{
  "hidden_size": 256,
  "groups_per_token": 3,
  "init_std_router": 0.0365,
  "num_key_value_heads": 1,
  "norm_eps": 1e-06,
  "rope_fraction": 1.0,
  "qk_norm": false,
  "tie_word_embeddings": false,
  "init": "trunc",
  "learning_rate": 0.000679,
  "lr_mult_o": 4.0,
  "dataset": "wikipedia_en"
}
Below are experts of layer 11 (counted from 0) of a mixture-of-experts language model. Rows are named router (the router's row for the expert) and show model dimensions 0-255. Each number is 500 + 50 x the weight over its row's rms, rounded and kept within 0 to 999. Numbers have three digits each.
Before each expert's rows: "gets" lists some tokens that make up at least twice as much of what it gets as of all text. This comes from a sample of Wikipedia text that the model never trained on. Tokens count by the router's weight.

# expert 2
gets: "–", ")", "-", " =", " m", " km"
router:493500461572540483534370455508486609392529560466501476608515370472546561545454561475603574389530536519560596470486604512497493444485486521566441407476455576564501499437586536506512506483564463468462458510433445425482510630494490472524538495437509476485416552508467495537538483474408486416539492408440624585554488534501444503529436456504545469426580534468453462459561507464460506536433554564530478468455490485421493541476410523496523413403523527451418545500546540423475510500511501561483627453532465465566468519476497540500504519578580452512593517477533453475459519520578545515485413449417501530476467515640500564485425478499475504533454497515496503523498477477491462532584433436518582514491555518508538438480529520516421421494412515559501519463580468515520516455470516

# expert 12
gets: ".", "c", "\"", "t", " \"", "g"
router:416416497551522589490502429479445542465510489565543468546513446548609465494525482493589537436447512498594553443488447528462497427522562402534471446489480530554441586523582549564519542441563463552517444534443429469486546519517529530416469488450555454556462588507484578516563476501489533469373566444525581497559502496516543579514478532514488484474587485527453406468439492469508468514427445469508487408424457504393474562480428469404623479439511554515477569529486537497446547446600496521390570468487483475493486529407415495477542442423481488447517523523418384480466553494458524578458530533500565474580453614586506517544447488468473488531477520569556501562463446429496459489422495536467501541513434490543494489498398476563534419625496518470493443454468545531498510509404553

# expert 10
gets: "\n\n", "n", "i", "k", "u", "a"
router:495452442505539543600410439504490457430563558555516476457503522412623524486506499464608458522476471485567535493446426492544483500565471524545450425564415460493457519517533504581450571591610489500457472522411378471486508529584457464482471608434585437595558514534563497514493503448497475464532546412538566553572431485526469482483527484508532527463594516488546439450463527452486506548539609490480457514453520550533515520580530517403526482438480627505446606573469561489506591471493489512467543495467453502519514445451506500548462470578482513466557512471498423525487544529515542542443475504458534463481450425588549443509546379516495612487462522471525488477545486515417433488545465501456526515465526476608458472535349411534508420563512500526478600523460457537544588488444566

# expert 5
gets: "-", "  ", "%", "=", ".", " one"
router:423541473459517492481403471458466525476508507497511494512547515463522486515535596477536634450471501525586534505493506537529527479589517482477362427515448569516530482488519549584508480526507459500490477548485352445475540575612483517528529512457507531478480489558491536509547464552467487403508538522553505566572452564472557604434633478552527529502545552546486530480513499411549467499591524491506475469520533454429513539553500474426531418476580616489419623483437543446419543413549475562518608516461552509572547529473534464521555528443452520526524559486575445455552580524366582531438553487469479502540446442487614390476422402467467486598429497514524487465437410444517512514487470491513487482445500591547509480554454509588441509605494551462464499514487561539527513506518479

# expert 0
gets: " |", " in", " of", ":", ";", "e"
router:453573490580479499503493490516515516446586581610441472583571509500531548555591535528570544404503497465536486486494498433431495476563474574535499499541477486494499459502431530510498534615522520535477445520436438526481484530563496428448455573480509491553516501451455431534525461534544478497473508411493549542532485581504489561467535546594562537448561492521507395447586494502472456516565574520514454472509436466482497521557513431475541458473443528402479518541479500516410634503577520538441575515419471497413429499581512574520432450491463541445516535480435366478471582521482556487409504497429572514517514480604564383515432479568441545570486612511512464533405455415422453437561456522509506444452460473512554495458443444497500411624521563534443494500515436558545420477420522

# expert 8
gets: " to", " and", ",", "ed", " that", " with"
router:527410448567533497505449468501456568454526602570487497568492446528503451540546520486509585463481566454609514511472511473539395463501476571576433404502421534557384500508532555545423548606579530515450463542430426427491500492549499484529505534426483485468498578468519474526538432507495490449462423430444537629567511565455491497456528550512476418413563516486515444468547412479437435510398500516504440517490452572466495528553444491453553464445538554436513451528498519503455650476502456540416603512477549500456571513480481549502442443496505509433491598447562456550455539505465524510459501468375489484517459448543498430542399391428440555477480536475591476565491416430489440512492497448527540481468451492584566456518476422482459478588600553528428492500542480543490539514513484

# expert 7
gets: "\n", " (", "|", "\n\n", " \"", "ion"
router:426445500578514571515516480400453571464542514605594493522470515493558421455513594515567529426457513527585579498451511517510443403565481564548454484585531448466458478471587475520459579551598499492548450428499422532492562434530455491450473543542569524474496486544445480508504533498405586528456559461538527464545437535465523508457487549466527463476514528584523436451548444388469532451511601554559452510463538506484508554592500431482497443510481589446448550537460506449416510475505437599504549443474475432508556537489545517423471503391513472451500579480511469581482480499548559485452536463438478597578425450552584475534501416503468528526530556460482416485379518443495408511453439428513527486422444548491569495476524463514433392616433483550512582534551519529521548468516531

# expert 1
gets: ".", " the", " first", " World", " States", " season"
router:392477491548458508477462436565537477480490550561527455589589537511547481430543573539619584431432528538606483455474510459443408461494489519496434462472438506513445514448583484610465559455563500545523463528387402454531522564525436453508518567460515441549458489467508496496570403504417483442474478455447487524515497549462522562519474562546523574461572489528555477383500429465496514535461597509581472491461525503380505466542577445439514446482517589415449469502449541484477563499505488509378555475487506498557510528547548479527469536515476469466578535535471588578497478527426491511415456485460551566485432423520479473536502454427363526561488587525481402485438445460499465508460423561450556473465439485517570520546412437487447474582475607523465511459457473478522510477425454

# expert 6
gets: " the", " a", " of", " The", " and", " was"
router:426549434521524572482407454518482553418498538614558471564524435522572503501556445517493517564513549506571580447456526524483383452528491480573381470584476553576463523458492621542433478511477539554520450537424412496472506526580456404499441555452471444453489441456474433465512450540450556433447485480447535500579491538460471565471473510515469530437522502517537527422487436457506516552521593516503426437445558519463482476548515450480580434449516522505501488543432547443420541484507476525424506469427521510560578569582491568451492473531536515423602518560564436530457544507479527585468450523347562536521464551482567422500493458541452576559501461511548541504430463467487510494530518461555570455438466511560484453422480409481496408549538583578429568440492467532578549537467566

# expert 14
gets: " |", " 1", " 2", " 0", " 3", "1"
router:376496428565495462525407466496503563465504509477492488470531415524493499514489534444495597410456485594512503448501481488501403489492549540476468467559455540511477495393489570532428499524543503521447466517537376436567451567544448448502506602425532508552523479481426494504518480502444569390506478432472552502507568514473455601481481488520498485497659480501479451446504474478455459494573496516470419549489459485457465456552480565471573497457477535550494578535524487461450591455503471507407523452492436455483537548518553479478392505417439499500632564486518401513397516511421542526410492507467538531469487453545448412496476427493409551548464495529522456525481392471505464516523526457516484578434454533530531442405514400533526332569551478574536494501592529583495482472493399

# expert 13
gets: ",", " for", " on", " In", " in", " He"
router:471467401461524522543441500493497587486492526525488415584537415433526591553534625590500573426567584550539552508462430509533499493510500516515348412538419507566477474467512578537384466529506524532466506575415459486456515468610519502418429512450540477453537516468545508521483488499466542498469528474520462530530541485494449519482540508589554415460450470451431509516502473525420464512492569505620472512503508508492512540581556505493524521478510490420487540545462527389337580499507450509441574446478500501520519519475452442506513514506421407443527536531515437529418567556493510502462506396441496512466437589540543506540424511484481601475494544545546463560556459428445483463515424511463512502485403411582479446539431394517505441593478525576436493422546491522576479432502503

# expert 11
gets: "-", "°", ":", "″", "′", " man"
router:476407430536463532553433481498503533400613531493471477542571526433524527498474573544616519409489598511606448414493518524523441493544561491496504455515517486456541491450513541601452536538537539480506442467481410507471476516513432466556471634460498503517486533600501470541546532555505531446417486456422491524604455593482501531478496551565456453507508496583507595438534483526431438488552548507480418440430501558412532497571451522493495452508519485435436549462536574541487566454582498572409545471432506486477570505452464531439475495491489508392503465544548413557465505538481537515468530457471578486519437622612567475576576444520471568549484507563567507507523516455444480449466423525525609442442427563488495493425521406507432475585444551477462512505553456544532590501451495

# expert 3
gets: "=", "s", "'", "a", "e", ")"
router:458421452530504403533527512486553500416503485502507495557518444480476517540583608476616463465484480520521613483517546462527485437542452461496461463494421578529556479497477572501399505561544553564523466524490397447463536557533548520427486553522461504536390450514509489399484468527406468457468473475407483533582457488499521554512436505508514490539626480599460509432580436459553436542476578502576476449425459501474462452633420411510545423475435530512488592487417576483450561435535478531433586498497562516574504452512576471469445448493465506405558516552513427508458471554496559580504476592471426492486476490538443444524472452474457475577530569467468550474510426425440485518439520522611497516474489520510513446478449350469479413579553531513452496516545503532507582483527495